python train.py --n_layer=11 --d_model=96 --n_experts=48 --experts_per_token=3 --d_expert=64 --d_shared_expert=0 --activation="swiglu" --moe_layers=[0, 1, 2, 3, 4, 5, 6, 7, 8, 9, 10] --router_score="softmax" --normalize_top_k=false --routed_scale=4.0 --balance_loss=0.000583 --balance_bias=true --router_z_loss=0.001 --router_bias=true --init_std_router=0.0128 --lr_router=0.00246 --vocab_size=16384 --norm="rmsnorm" --norm_eps=1e-06 --tie_embeddings=false --optimizer="soap_variant" --lr=0.00681 --beta1=0.95 --beta2=0.95 --batch_tokens=65536 --seq_len=512 --train_tokens=465600000 --steps=7105 --dataset="wikipedia_en"
Below are experts of layer 7 (counted from 0) of a mixture-of-experts language model. Rows are named router (the router's row for the expert), gate (a neuron's input weights, with its number), up (a neuron's input weights, with its number), down (a neuron's output weights, with its number) and show model dimensions 0-95. Each number is 128 + 32 x the weight over its row's rms, rounded and kept within 0 to 255. Numbers have three digits each.
Before each expert's rows: a language model's description of what the expert responds to. This comes from a sample of Wikipedia text that the model never trained on.

# expert 32
What it handles: Prepositions after verbs. Prepositions like in, to, of, for, during, against following verbs or nouns, e.g. released in 1957, move to California.
router:148188172140142160084161086137121130163064099149163149124121148143179170115133103129148166090185129142106157135126145086117127135109101122124120050144064113122165168101160166122135131170083145139163094144115191090194104104160154082066161125137167061136132100197118087128124148121157087110
gate0:044112168182129129130112181183139097137102179056183123130166116111105118159144134120121119103176071079157185060126087200152119123121125124144105116158106143163125073105120132149139103180118145129107120123162193087081140128122051110130112126119123100122141095137199150105134118106155153144
up0:146146139137123114142155132098143075105144123156129099143047163075143140139069217170140153101134145153077106150142175076165086081123093120075144132153187129143188190158140118060112128131108158147156103130116152144165119128120107104178103127109115205146178124120163143114081170136106101159
down0:114103145122155152174087106123091148106138158113171117192129129158115104083193121143082114137152044105198165088151091183132123175111145148161125164116136116100150095056098103134154156036112107144124110105142119087090106188136181095123145137142104075136096118125141078102084166128141131120
gate1:170139203127080179073140104165204108164128106132117174123100132149116098161184100140159172178167120098075142164136080089120137118145132107076103164134070080164177116097086172123188165176132106107162103128127163166130113143100152113130092125167154103137153093101125090135087121167114117098
up1:139160113109096087189167104065131168158093142124169144138138130144129126151058154132145080105091124109103157170133095120123090150078165145102072196110075072119097088128120107127186172157176140167180094141113118142098066138114162165132154132125118090096088113187164144167083147124141105086
down1:142123169112140099144148121129080154055095091102114126149120142121096139097121122122068109119124107110162134129128135147144087141149057092167089147153107146234159061117115162119089123191122155140123130187153168115127156095128107169095100091094097123174080166104139117132055175106197117133
gate2:109131230074116085102165112132141074186147094184123107170119155152141135099173116161077128145122072125135131124167106136138116129117153160092171098112140114076121145103100157142161089120150128131058076153124111086139151131103079172133126102152156161061147025133095140127125136154102132105
up2:118143192088173152056165102128136138134151140125072149188137149082149113056084081126125132110099118066189186084090157110147117182145115120150149119132182140146122096087154122129160109089136116136078078095154115114157083107176181129133089132122092137140101118094129127202142181105137128121
down2:109129138078153123127081049166133146216129139074099140135136166105081077096095118108065134084114102117153102130166138148135099167148125121152140170191092136164134149095115148090140100154140152097079152127131069125114117110186128122187087091158089089157181112111102173177155162103119095140

# expert 38
What it handles: Section and field labels. Section headings and infobox field names at line starts, e.g. ==See also, Notable work:, Personal, Preceded by, Bibli-ography.
router:148149131131087142135121194133177104203115074094148187092173175093106129109124127140129136091167145120125155096149132063187122108117139108159152111166117080139144180124171165105172097144121151192138130169117117117162066154140114142082107132206158130092085115133174125093175152136136071164
gate0:154167090143060141157117145165151078161078082108113157151149119197136131123076117159124125160169129134125142089161147161125093048094108107154093182118147116148083099122192064190092160115103110146104150168169109082133173137143111108167125201123153106106099121066135095107135133108126144142
up0:125124096127137143146097083097171118079103089159152095119130090166136118147106155092150120099084148162103141144073102171095084091128179099129094121169154157062106169174129098135080123075112176107137101164160057119100134189165088101159070136116157092148203137115152127126154158148085088140
down0:082130073166164133187129188107114128125158088156150122098175147091063100174115115142144130094137133160132143166115130100146115130099126164145120076078170108086149160124142138128164215117120104122152080089060133170170142112121112183114160181089153123108118157112092159089182181188140121109
gate1:100138143159098107137220127121163100062166105154069122114130217127142214123113152161145195166108125100099096129136126143123139082153155079086139149124097102133136083153133104113179126129165152125140144095099112096106132124179176128147066106108102138077155108131090137125125181172167177132
up1:151110087085119130117131132084133040109135170112094129151110205064169148078143122142111145147062168135142119138140090157133128105118130142109151129157131140127155151134128124149115176134239192113125174087138059108158151135147187130073137122063165131134157105126146153161114141149087112172
down1:099106108079146084146203116127114170090157129162127119200191125143108136198096146114136106096093134113139126098128129114150102072061132107151200114122110122164113179110133144155077150137131188174076062108112023146144110123135113136097105084146132148117135172096131103124156126139108100120
gate2:127062096126157152174174074158156118133105182124077109122139123170066200100112154106147160134107088162143169065165124137149090161106102110144159147162172125132159147163100115131178127144120149141073091077133146097106111154061109127156084054155087122158142105121089132134117092181133152169
up2:169085124083066098111149101094143081109169134163167143149155130126147152137056122104127121117101140142191103194093065169114064124176115117157134136153126208148079143158138124168147098118122121156152116168129122122147121106114117084170114132059188148115124159106178087095080141100093097162
down2:129135123099022192093170129097117169107070105074105132169084086143101074119144074117076137127156108186170142140089202090131125156109121162134151129114062124117134085109122137138120128114154107112139143165105091081186085162100140168132166128120116092184117105113137117159171156145126114113

# expert 8
What it handles: Sentence and heading ends. Sentence-final periods fused to words (s., ed., ).) and closing == or === of section headings, e.g. ==Notes==.
router:156168127135135152128122102131136102108121140092141158125182166122137181125161116144133143108174139099080155059158119068113131090092110114117138099144131117103143118081098147151156148124103177157177135141079150046140155178183174095138136137142119138032108105205162116037142159117136098105
gate0:132173082099127131076040120140169101156050108135138114087148186154144159145106095178105119126141107150101128061153123151137111160118084079132136118111149127124109141132158089125158117081138138150163072131125143174108136150133096167144110118157112121199229149137134114126088186198112158119
up0:181151158147098156069101080107108154146148156116103129108144136171101157122082117156096127088089102127214139159124127117175112126124114128135159156218107162100111090174116102137098141112120105187154078090120107155130135096192136067119047119074137153139110127150064146132085141123117166169
down0:078110139098087119092145100107093169113100182136119116163053161147145116115164107134104106176063111163174084126135116092113158133129084067147193103114161158132124142145154125134151118159165170152130171129093151097083176087125103111156151158118169077201148116125146149148144100126098223104
gate1:128167132157179141145115161139173123143089121129126144140122113125175131142160132135091073123107136051094094093205126136131154122094110066191092126131075093153090160155204168100182119103118133192133151145097108131109142089180116167133106134084105108134131112132090121067173086171103113066
up1:088136110170114158132100119165111100031151128083145120126135137070101083107157084122181106155160159145103097134146119115116109168159154071145072121140120136182121163072150196149104099126186156144191164165164114122103084114180083141142114122104132049133107094129109122142142120088092151089
down1:158103104183151050114137129137134100140130170118120155124177128170161141125131160117087121137131123146110103143139119112176149179100139081156097147192120119188085139133192170069203121121172094126117213153120201135076125100160096116086099184089141148144164140101129130120126113148142148070
gate2:123112128131102156157134111120155170122112184056161058112123103118153154156171077087155104069120083127122116147171107123124077125111103105185092097154107143223108214165126096137184151144112144112116137119174097061090107099111123151147107116135148146114149168108122061121127109178101151119
up2:094173094141105136138167063108166110149138150116155147144127158120147113128133106094136073107137058117110096110152165137191136153111100084173114134159095127182122133154148149149085148156122145053108162076213178067145141167192150197150106106089124125124148108125128085141132078122121133067
down2:129144146148190097138132142107142108134206093135144156139126105147141099178084100140142101087151151091112107111136106145176169154093138118131107092088071113121103087136174069117096116083113132124093142166169104123150097141151095122129106181143164095150138182187121077195146144213103210149

# expert 2
What it handles: Table cell separators. Pipe separators between cells in Wikipedia tables, plus markdown header rules and semicolons in sequences like 1; 2; 3;.
router:139118147121149183091086113071162077138102109129115140114212143130130213108191112183129164128152163130141114068186130107165109139091134144135170095152113111134126140117135150115158146128087137183101141179101138138183085143170149110103148162161155131077115103165129112051168121086140079171
gate0:124133129113156115167095141130181048130131151157138177157072161077132150171102100138100087111094193117114042119124125108125142188114119187159114119097156145132120090092142138112134130133104152178067150110179145153071191121085167175151087151191128121142071151163160121123110134124100135144
up0:118122122126125116067169143115121130117148159061134081081137120109101100100170091109085106081121156150162093150161113145124141077143134127170164146168155090115156122080172161148090104183117132101086127139071171115207088159153112108098187058118083156075142106122102140143185066132154116148
down0:125122113135075119127105155092130178192079084147071134143123171127127104097167158115131097113079164095063080126133138138108185103213112069156127130132110152090140091116090150158079098150115079152129188122080151083105121112077157131193098101116120092140126123162133092083155093149133156164
gate1:134104143094129149183114158129076169128154085167087122127113161140140138099154150076104113162096114182126102119162164207148109086125155118134137054124158153162092180194149140086139102143094089188106078127171154089163142159172138157186117151100101109108178104177149123171093092138138129157
up1:128125132109117120164131132104162106130132147158108071089101103123203140163173134156161127135139090118110155140149135127084118110192081125142080101148102084180112131130192161112156095177116072095158138084085132132146157185171072114180130145163168129085168088128068184122087170121129131195
down1:141116122167183144151090075107150184134117099099143110153170154119123153115119081092134101075096058166140082115099127133162082154091123127085093056132105142172144055113189147149135089103147172082132077174126095140201111152106168128154110173106089111114167149112130092174123093117144133129
gate2:170149133113096151104123159123173160096197125133143086128137139164081062101077112091082077159164151182113094163107124126153184179127128101191118104130100141131122141106107100144192133097119130114134050126115080124122085131123137176131113124099178198120123210118104125106142144074116096094
up2:119103105069145147115138207116163078138079124177102076167152095138106105083123084092188100142197167130132096117116124104135104185097135107137152119120081115134063172098154096098155080151113106112091120112131178079150106160159118138112209149127156137077124129133056175145137114136145131114
down2:142136100100140088111124148118140118140078175158134063127133108164161058135150168123171129148126103128122141101134120138190117128091185153117111122133158149080115131225081103108114138149056095123101072083151159088117123113130080202127089185125173185142175171107097103124147118112139152088

# expert 10
What it handles: Prepositions after verbs. Prepositions and linking words following a verb or participle, such as known as, based on, called, including, formed with.
router:115158162119198135081150130134142133188053111052180135074115152140175135085136108192166132150166125131130123088143129082094151120136126083134116110179097128095125130122148149114167137198077187159144121182076145123158113135152146137129122119152150062079166085158129091121138116091155080137
gate0:067179134125131162147125135134117074173092071153091152068074127147110105124137096199119113108058140119104159124153142139117082153136167115085146145137115106142142135101165101134202168099108110143164125162104116081179108088170177111141105139120147145101114140165103181197176082092117076155
up0:132134126106155109103136196143163130107128112096113105145136163128101085123056157128162119111146096081136141118117086108136152157084105122194139084147118167093148171195162164093066070129168168167103165190122138163143092187093074154133175082140141160113189113133170115134090107139119080123
down0:118110164118151179096092139120117078160109110118064127184169166097146217134122128136159124126161126074104144120103112131142101133119100094102128093108099092211105097197182146122137123087129141112111170155138090153131095133153132094120039124105157174166207127150140115156125084098170109143
gate1:175125141090086108130130161149094174148097170050129124061143115154125204147119104150153175141195116140158078105128094113124153101142150146159107070160130179150174071085142152133115113173105172078153149130151097133188111144140063104062120133134164123121151092121115121100070108122142162147
up1:161139216165124152106135144085129116121145084128186183112129140154124203140111132189194150109082133085169127132097030181085128121129117136084138092103149109143103098100119142141135122141086146149072145121154135175089106070108164122153143158102135150098159154112113115096092198117121118100
down1:200160177109106172113103129159152071109151065084056128146147114185107135140189100145202168121133146091125123148098149148169163172126089078105141134154131119100118134129187123187173143074091138143145168113162131087197117113162179098122128128115111129089141133131135102123116157112115167182
gate2:109119146087128164104149171157125093161151093155066088125120085089135158090099107128123169160138098124115134085052105153146148115138111105128122122159140099176103124140208102110111113187094176091118134181088135101200146129089095118117111131153101125086164154099113154056097136092193164188
up2:088165175144150156117144111172126057114131158132161095116158125080104093049128132135075125143144106084130107132076099105144139113121172142199135153081166113154143159158127135139118175161120101202096104100060135205166157150086117113112135141098085067114141117136061141104124121076155136125
down2:156103141187147126137132106091171119112198117081125082109115147159116137108125105112114123105113085088162135066077056085135084128107166110098133210183163111140138136198113099144147129199124107149081116108075125135164118164104149128104123089204108126161096121161144116112103093123066130110

# expert 22
What it handles: Numeric table cells. Numbers, pipes and line breaks inside statistic and score tables, e.g. inning columns 1 to 10, career totals, vote counts.
router:159140151134121184109137173070135107136134135124165149102204190109153133138117104204179159090120174138108130079165144076138116118097114118149165088177101125135157139105121173152154088118097155175136141147092151117162146136160143048116163126191179092085123104163140105111161109075182098104
gate10:073094149166121132176149174159093096157153106138066163085207122139132123119120109086068130176140144123100172129086135099198145119122074172113168177118131081113095122196138126146141109093045166159143138180117156138153163088127073151170094120156127102130132126142140138108127136161116093168
up10:112079152133102111113092183103135137111118179065112154121134095110137164120108145073109072115149098111130139207123152104147140098150125130139118144011162165076144144148141174107120113136161133178080154151105108158140178152160101068124117116166069153144118114102184093078126085178125122140
down10:160131124071085081134162129126100168241108124176112142049079109107126093114106152092113088119115120139127079125138097158084136136132180082169124177113105162113081093095083106154086106179114132144100146153160130178132152169082107131077116132114115147119130134091162170092180162143117143151
gate11:160081123144111094123118123178166147121097156132152127131157116127089113173133148208151185099132124177132127157126114176099117078125156111059183076154136103136124182157190171121154161193164136156097103135066136100135099107126171134113177177131061090107145170097104085132156175140131128105
up11:145117129188170073129131161107142109117134099097187143122113142143166124129131138108145073168137135118148075150133166144158148153171100120165132112111140109170169188097102147145067100174078126150128070133196109198072153092109176093106121128166167193131112159117153152076156158144076116076
down11:157184191090167151116109091113177134165139080151153167118111125097140131112116116118136119114136069073097091147151114157124113110186135123118175154108056113117114105148038110094201140147103121150120149203121101116118125132157149154111075071184135106098066123111102132173098090110108157163
gate12:129145153174124160130189125085188112124125118128055107120113085160164176129117145148103104131148154055113183086119125055112171108165165186133105115108141084119142145083134097102130157150091152148096172134126109194107103095192140138142112156158119123181073131106047119138115156104084106122
up12:137166102134125137094117084108071166150155156120181119104151142144076123079135159143151085105132126130176149104087068170050134101057114126162121065130101093152135152118180120207127123124098108120140076035102132140108086160122079080124126114155112115118106112131135129155174141131153063139
down12:129144122161093102141094110124171137186094158120188125185096143113080119126098127102086083110132152142063129132112102150068178142093063093198144162079132129134145138130103100161079095167145118089169085117043124066138122157129127135148073082143135099134165105137151097144111110192128113154

# expert 43
What it handles: Dates and time phrases. Month names, day numbers and in/of in date phrases, such as summer of 1958, on July 31, 15 February 1969.
router:195198201162133163095097106162120131119110168089135164129116161134167178109120135145106174075129143110084160132217124125166116139103090143128198081149113112123152164150150176111124131166044150164131122149115152118151085143141096102100112170137182101119115080162159129132125153121151100185
gate0:093107096125152192156168135132153139047125154125172137127088085088122032165035106116148134107130148137096109157113063140117094105098123113129157166142053073144110122129101110145150147120159147145082146102136148164195141147118121178115110171082138172103128107166111130125136157161163156160
up0:090108096085087165191125176128107071212072053085118120142124137183118112107197141118165135130129121086149139173104160128100107137101120127116078094147135112160109067158140140090079148109134132117057199117180101157109096110161101161101123154118168107115109106142115110166158110161118148123
down0:143148119120055146099133094154080181173057126141094135116091085192129091128153146112091162061135109143174127112047125133091157155097136169079170081058188093112109141141121113108109103148107195151138120122141146112087130058149150118136109107098127125139161120136088177149138140093115149105
gate1:096128122123097096169157127128138165063137149068163124057156109204180173114144184131114134128157145113148143095142125107155134091109096105141165099153095083153091131124102101065133196115065071141182166124130140123156141099137061149123155143112090144108121144127214102101182122114145127107
up1:157144093141171052143140086114124141118106143158103131145077122099119147178075123088107092097125166153121193084180131089132170112149091087196097131147150156091119144090110158140088177133120066117147093175165089168118174121165167101090169101171164129107104144116120126150167161060125145155
down1:141141129123190115133174140150150163128077083120130105181153108135136076108138101129093239111104173111165113082127088137116150147182142159076120103171136117139157098156081116161148156100131114050110169149144121094126132138123172134154083120113126084200165087145111117147096080150156120196
gate2:126157111114151117129121142126124123141132175100137157160103112138156070087132180101118164150091144149156169013191134142126120174141184097196099089108124104182163144085073160151130114146097084133200135160139117141101078145096169131089124159092116169098147123109138112101163171107078124101
up2:175145151125103145144150169087090140136140139086104086081167143084165084100216109076153150059150129099111144205121160142130151134091130186126130119084102104083164140171098154067145113090154111170079102085087152112153103105113131135090133095136096162139081114127162104117170161138100178122
down2:127125156144092120146095107160126064126165044115114101102141146104158130157085099092115133113163214135071181154119043103100152169113140157066119103117174148137136170111147096096100115140174179145100123140074129122153150140181135118141139177190130114116137105142153127077152142115178134070

# expert 37
What it handles: Clause connectors. Relative words, conjunctions and sentence boundaries opening a new clause, e.g. which, whom, when, although, and periods or commas.
router:113166142121083184113162094124115150094088145070172141123135134117151150123150101181146170087137162149108145118139122116101118152076036100144169080162156101077140104123122126134122117144107194146166101134055135094139142162164154144174132157180154141099086070163124086062145115061141097123
gate0:095113133086117121080131176121106106113093153146074117106124138153106221149170120157116088118208130102163151089172149137172105152106119115177159123166109123149084133116118091125146091186145205108144156072098165127138131113081158141178112136145154134108158147122043065126121114160176130097
up0:091182134106127177152113109163067085114163176181147175128114134154133157131130153157084119143100151135085136137154113149175123116099111024098144118191088056125107142150112102095109085123104080164117146161143103150118123165142124194169156177156076139142126140081091090134184116127101152116
down0:092118130076128143146150175127087038079178183138057128149153149135167167147155108169149058109161131151127192116171138088113136107103145127132139153181110119094131131090175111086147098154132148152169102132109115111086098167084152194109132162182163180123138135132091109111112086111091100148
gate1:101104137113133120135130168159159096123048083103136092137117177150112200129170132146173132109166138134117194145122081135116116115126132188086093103146090135094178111065152082150120168196098122137127117192085150148112123068076125140132074133107094098125103136169099127159092077074169134111
up1:074142073150139143131130043127144029070091134090144116137136116203109140140178137111132143123120134147146135112127152165192111129202142143113125107111069108154132145103101147125166149093157145144162171159126122136105132108111114157087042155054143105140175085115152150171098138169125123126
down1:070107122134122186174151138122182149147098171067162112111109110162094102111107108130170116127160089099092172125061137130065067107136149099105091132142120055132125093128101109110109109137183178100109123148108112163103149140134110167151128116161025158125145101140114161131045143136167121163
gate2:143074098086130148107059157116153116160099135111125139095100118105111180165104128129102158083091151165120186085158119144133070163147126093157155091098122161139115138152125131127171173163135139158134102173061080184138105079113040125135131174051123149150138152130116154102199116144124079162
up2:154177146180135123112124050184154139182119098143121088114075120070108110119150165078103128117136099138132162136143116116182162126117134076145147123105113145097143103099134183086141116184182141185117109190116133161117129070174126077156094101093112120126139090131192124141164095142103069193
down2:129067115143100087125098060146136134132143116105139135147055156162108084125076114117106147136100124130116049160064123115074144124124176140174124187182140115107075100105117071163107080119139165080106158084151191139134132156107169164130162166179125085116116118140140143145102097101144155062

# expert 35
What it handles: Narrative verbs, prepositions. Past-tense verbs, -ing forms and prepositions in narrative sentences, such as breached, covers, attended, signed, along, in.
router:145127150137191208141165121122116145167085129112158193103098164139176150067120096164151147116165188145116154064105138068132133158092134151134155077151162120108152166102131137139139116191130149158130123116107144101156110169151101071127152158180144083053173095170138157121093126130184101118
gate0:092149189057111140130138121093109094187138093145149105124068129167106094103097109150100132092159185197154177119098133139153106097130093142144138086140117108133129170095168132120082086105112118146159142111073131147220135145112133120129159119163110049137211127138130153155136102114073075140
up0:159130140179178169134117175148089176182109176160125097118163137197163106088125168127128062151147104133117119126153073151142159195119167111149090140097090066110154175119139174156124119143123140172143127139108098200115047132118118124114129168145081133139162107180117171099107135159163153168
down0:062171162104075128082124194119132101095182103122123129169182140113115209118139093106198125179140174096120127086153154117145122103118144109145152164100143127158151105103115120149126136115103082146097216136114129126120162171102117105140094143065111124134042122131162072135095174126111168120
gate1:120065182111104099082088191079170110097102129117169139193062084147157116122114178118107149088080122103173099144212110125122146124122132123148132103120096136186125145126184103177180150109106134133104139145139135142136085185171128138112121140170149124081111052125109124165168104150106166101
up1:121145141188087121119107118205117152139142183149145153131191116122183123128149126183092131094105089161101161136091121131174124120110152123075126122169129113176098100119135096114123112186137084142135139201119098130115157147091061144123155150114056190123062179138095153127103130103056082142
down1:199151135181067099128126151070074150102158118151105143124128116147137167184134095106170108147137159149055125102179134112146164159138111161147115145093141101103111151134178152117153130070087061161117111103144118152179067184107098108125074120104126148101084120117136132047141149129184105165
gate2:114175153075100123116124144193158069152091122117090101094141111060165120121121120116116162144120098156080141071134129161133108188107154149103150161116118138132081120110130166129118139099164094152171136123094098126071124157078115139137117076142114094159110157148096078177032100072157121206
up2:168081129141072119072113159126122062111141131179046102110120085158094215109103119126076105149102109124137111131165117123170118102091157140127147142098121067184107098166113116202109065100156114138132159064137145066117121160150101087160166116134124093129108125095139151138142137090074117140
down2:180129110149111077129045129142092108078150095149119072133142069097181098165181119154078127114176117142155168103111083069094145110128113145125137126128176106086135118168136144125126157076154099151144185103124120102063085101095160138055116129116134152040124161099145089139155138108109137129

# expert 28
What it handles: Line breaks. Newline tokens ending lines in lists, tables, and after section headings, plus table-row pipes, e.g. after ==History==, between cast entries.
router:107200127108162151108174114113102134121119118131176160106199135122134173094102090136124166134133109142085154079143087092095168153116107136136177103221115101129127200122066123133135073104075162139110150121099145098157162167098134076131121132162141092069079107133130095110175113097176083111
gate10:094166109126146074111157167163117133176130126179175140078123118084173160126113124193114095146129188158214067103128125090094135135125080108111116130153086120140149135092079126138167059121150209156131139102075088117121112110084141143140093177140137176155085111112126095072144115157145106135
up10:112106084107118051125083148154102116138160104154158208171102173148131159150076184121106129114129173140155091093088106132154105103181106118126150085107097177107154124121146125151167136125186180121108140093075083115111165153160087145160106166157122193109109169139098079119116166108160061146
down10:139121114170145124072123170101134173122160126132132153102159111143133150088160131127170077184118077141228140120163101103122143182088141106125104097191153122173119068136133072152123115113061142105170128141167146177152149124090121148161168152150134102150071148090137080094169136196084122122
gate11:143105099072159212051140120156155171069145170172158107135182132129088160143126104185103133160092137153098110171186111121127153141109103158113151075146131114157151129094092050091151093133110133090136117166137080096128151141163103077167074166170128107072164137109148148096117122125141112130
up11:086066142148141163102127095157129108087098149151147119110164066065088098117095156138100138197121097089128130185150098137176150115191115149128135149113153154156121148100150180070119134130104157101208060150133090086154159133197131137150145087161079153102125098154130182132128130118078118154
down11:165152030115095069122190106152138145106176099111117152171119106068100101140099167109117116165127040150109147124082113138099121140177101093120071135111137127114137127124140089143122067119097150111121099094165105136166083078143150168111119115174171156054169134098127103123132145141064126093
gate12:163154161116118151103125135119105142105071150102119208105210124098151116110083059162114109175113126151132132169132098158159090112137135119121127079137136108142105114146123154135151104146201088159076169160107119119094125143132151087110039130097148123058177100087145100179163130056136129158
up12:076161080105168108115075138158146100117155118122189117122072154156100120085148145108131170047147109086107151143081197131107115154132095131161137113119126143123141115114202090148133159087056126173203077137152117191106148141153139171131177150182126130136132168144103143102108129168142171106
down12:146124109108130107123158145198048103124082133149154076134190104162196145126181127143142101155126139198090148119156124078174143076114100128129111153148170125145121171117135140124116150137150139163128145115081114155103042119109078149170086127107214166119153149142166149139101123071178124122

# expert 4
What it handles: Post-name connectors. Tokens right after a person's name or word end: as in cast lists, and, of, by, commas, table pipes, e.g. Neenu as Shalini.
router:139181190111158153110105103136135118126058129093176171071178181157136144095153107176160127137172142146119151114156108109107131133115122084125172082174103135132154121123098120141138134124087202179150104126089177092159123211102178091099152123175173121089127109174148159105135117089121065151
gate0:111140181074136121131165131130131132083064165128160124116110134195081118165126094159059060178150106118104164121129105116075161124133158151062117094169102147133156171143100120113152147133160145132128093083129155149152152144106092105103128098100143071061149118103224166067145134118122101153
up0:100119063099093091116141130154122079082143120153112167101117184152120146150140096130119137155143151142100143135125104153055125147142121091187069176176137134122096097129129129108073165095120140117170110142162177110119154137178144040139079138030194111075123114090139136117143091116111153089
down0:143078106177130117131105163116147142170068126125149133176140150090141145091106140176188159154110105085178129060126162130202124133132119176109145119118133167104138141189164099167083118153141193162111098128091126091131091153096122182160174147169071202163144101138084166113147091143115137149
gate1:162108182162134173125090105150162184120188102144070155067166126105106103165106109149163130137121100168201160125053141137152123143095128163117126109155206116138147151138132120118154091168111167132107172118056127116130100068135140162145116127140104164186107149200107099152168174142132120094
up1:117146122137167075073127160122117107191144141138114136109103154142174093161105094117153126136146118171130052145128119145093128162078111142114124147053157133120183152173061115126116164169150169127117118184161239186162119138136098137077111139143121102121108118077100091137171157166081126116
down1:122165100118168170168115067123130078119137222129149150156124106143138164156131156147087152113105121107110098147122145151057102132178115094212145097160117138097074125124118128132076136084117102135096096191107134161129138138108130127169132161116138082161101164076168090125193180063102104157
gate2:179172141137155106103116205168131144167153119076101154105106167124109171138149143168120123188194124129111109153110158119102115125101096117128169114095178094113133186091154149127098168139146204115144088116115077145147130082096174096069148071127135153144182169121089144151124154078176139185
up2:129166149166148131127130184144153116177123146088106120120151130185133128135130119153085087179137166121141098138129174159118149134065111096164135133121212076128136093126109095156092158164123163102171150141156104092119110137043138120157132154179133159172156185156128186052105110051143133175
down2:177119096139118120105123126120122172133100130176161138101130141093118077126180135143145122128132102163202152179111126170118111137124108075118144069096108163089127096100092172110110133129202099130153150163141108074096134083114107104126126113179167153119163100136110149118122100000063173159

# expert 30
What it handles: Infobox and heading line breaks. Line breaks ending short description lines like American judge (born 1951), infobox fields, plus coordinate symbols and Born:, Died: labels.
router:135203172094143138115134153107150083163064155090158141096149146166197129131128135107140136064126158149114146055143154136177159153063128138149137093179108111096136144127112124116108105157079130178152151171098167074133083149103127104125110168167133125124166105220143139140203136134105094138
gate10:098134146121163174142212118120136102131141142175131133098146122122076193125084151159083116090114169069121115136142123070210172196149119091157126141128139131038132116155154116129123095159051099120083094133128141083098118107097128144140114148068151139144134097190129118085094105114107129100
up10:103086098124119176117139088102118174081148100129152107101150130082055122118126131182115118112135168150069108140089172142156130183160193153112137168071175111076159121130110183123143124133164132126110077131162074169144120167132147201160126139073109143197137133116086155118107094150075088129
down10:205114081155113177173095130175077131077141100098124135112128127120110060147106103145186117134104171120125078106088122154164166179172158138051083133118172124074139122168172173115132136142126144095123148121141143144117121160167164111188117101076087143166144141137138115090121100163050154119
gate11:089167169163148117097147071153155056123152169162059107144110107150147186143165123124151086148128158173135147113193092128169158186111074172105142120131071131091165109149189151148095110124139221134118144116143088177137109122129139112137082093105137126142164162142153100170165109146115149166
up11:155157145100132171150116135107118154153123161110135096151152133125073166115078166164117113134109159161140133139135076129183134140173100107150078069110094112186070105144134153111144131138113168174152063083089083122124082149180121152167112140135130157148112088137180245167112090126111135184
down11:165125101113079056141158116121126150156098160087126100107085159161148124223088145074111147113172138143127100141104080175112113143114173147107130148140113122133108099112088081121101092157180144115138120095119174163127162090141139112157093160139163163242162097156094106098114104140129176076
gate12:103111113160122108110140119155157131079169120089182102162135211112188070073156185119151187153077116106126153102103137141123141091090136149136074116174199107108151119178136172186144109104110124157116093146143173098109146146098135154139171139177101083080169143154147103125096117126184165117
up12:120163164142130109105109103137174167093101134146085132177114055134151121103170140099161204154084094137183129097155153125123136078117109084069181131101137167102134167143146096144194071154075132159075132088131189195175157136097155153120113125130083114147093118139103122110126130094111169089
down12:095173115119182122137089115132128088192156107148114091073104072115110113073199138155136182112162109173174127166151110123128077089138156139140205105102043093138072138131092126145131139144135087138077184079117169136146105144152194125086112099144116123116134117146119125080093124088112114123

# expert 11
What it handles: Verb stems after subject. Verbs or verb stems following a subject or to, often reporting or action verbs, such as add, considered, used, announced, needed.
router:123138142147112150138128152081127101174069146125177199064105167129159162092134088164162139100129177119121164077145113102159180130090127166154154130153134059110137135088127143123172107198117163159143096135110138093169112193153131082138157162171147100058156105169153165117081136123186118131
gate0:074162115126131169137151094178152119116091090119129130165100133150090168098144116141137151055068121112128141140103155143106146088103145059124146143206180152114200163089130106152157114095166082121112145068193121131175091138126141157140093147111095126148092209132141121154171110162078140157
up0:168138125167156122087090131122137199104118159148104108131170113131163081135133096138156108103108112161119084129098091084133055150138130164061161142116114163109123143131081116079174124179090137085162137110157113130117153145142116114091133108104125109188014097058078089135088160153125167115
down0:082165101066145095126112154139136144056154157105085115117129113107165109162149076136055179082120121173117174163152123095092100081094159127061135124184134177071144151160077090089145158143139063110126129100117124144127150146143121126098148112150128151093067124110145089116141207114107089119
gate1:136135101155103134141116155170095145051066155163120116109106100237154113174141109104131135091079103137122110130158146144167154060140086147156118125146094161143108071135118103194127194149058151143130082140088130140148131154139160112088140091104138156123104135081159190101162121090143164126
up1:081113158148103167145118104107123150147158100168126128075152098120129086117092115123112138094161141109033116107097108087178117152084152046102162165107118129146102130175098097119135128132201132095134169144075119167116147148120154107127109160130136138148158102141127061147169111230074141185
down1:142132206130100148144153105156164097061156092118094118070133105180112080172142101120118142123169159071127126056131088128183060106153120163111154141141131084108165116141127108115180098137141177152100176159114154137149185098132138079101121161214139083142155145124088141135142144145167169138
gate2:201128087083102118133108075132080131142162115128083109129112093107119148163108139079127108092114183099088136144134117105135091077110125106097099081166126110149150147103101184117119124154094143161144099134172101094140223162113175144179095183138156150134206116160168155080098157073094152128
up2:120106096050089168098171099098130156081110122151157148113112107078166103094121118140105098173114155074140142142107117124089095165115183111213138164146133148140159123175188167167130077058078125134155084113111142183127111120169129122087094115080112198173115111141168142113143122162143103130
down2:072127174098138165113109086124137164141151144136107180151164171149120134082103095132100127178099132106088136136081116175114076190155138150108099129108069134127163168142169137123125125116133127132133116118128122202122167093138125084063135153065072143096124187073185128088146211077151136141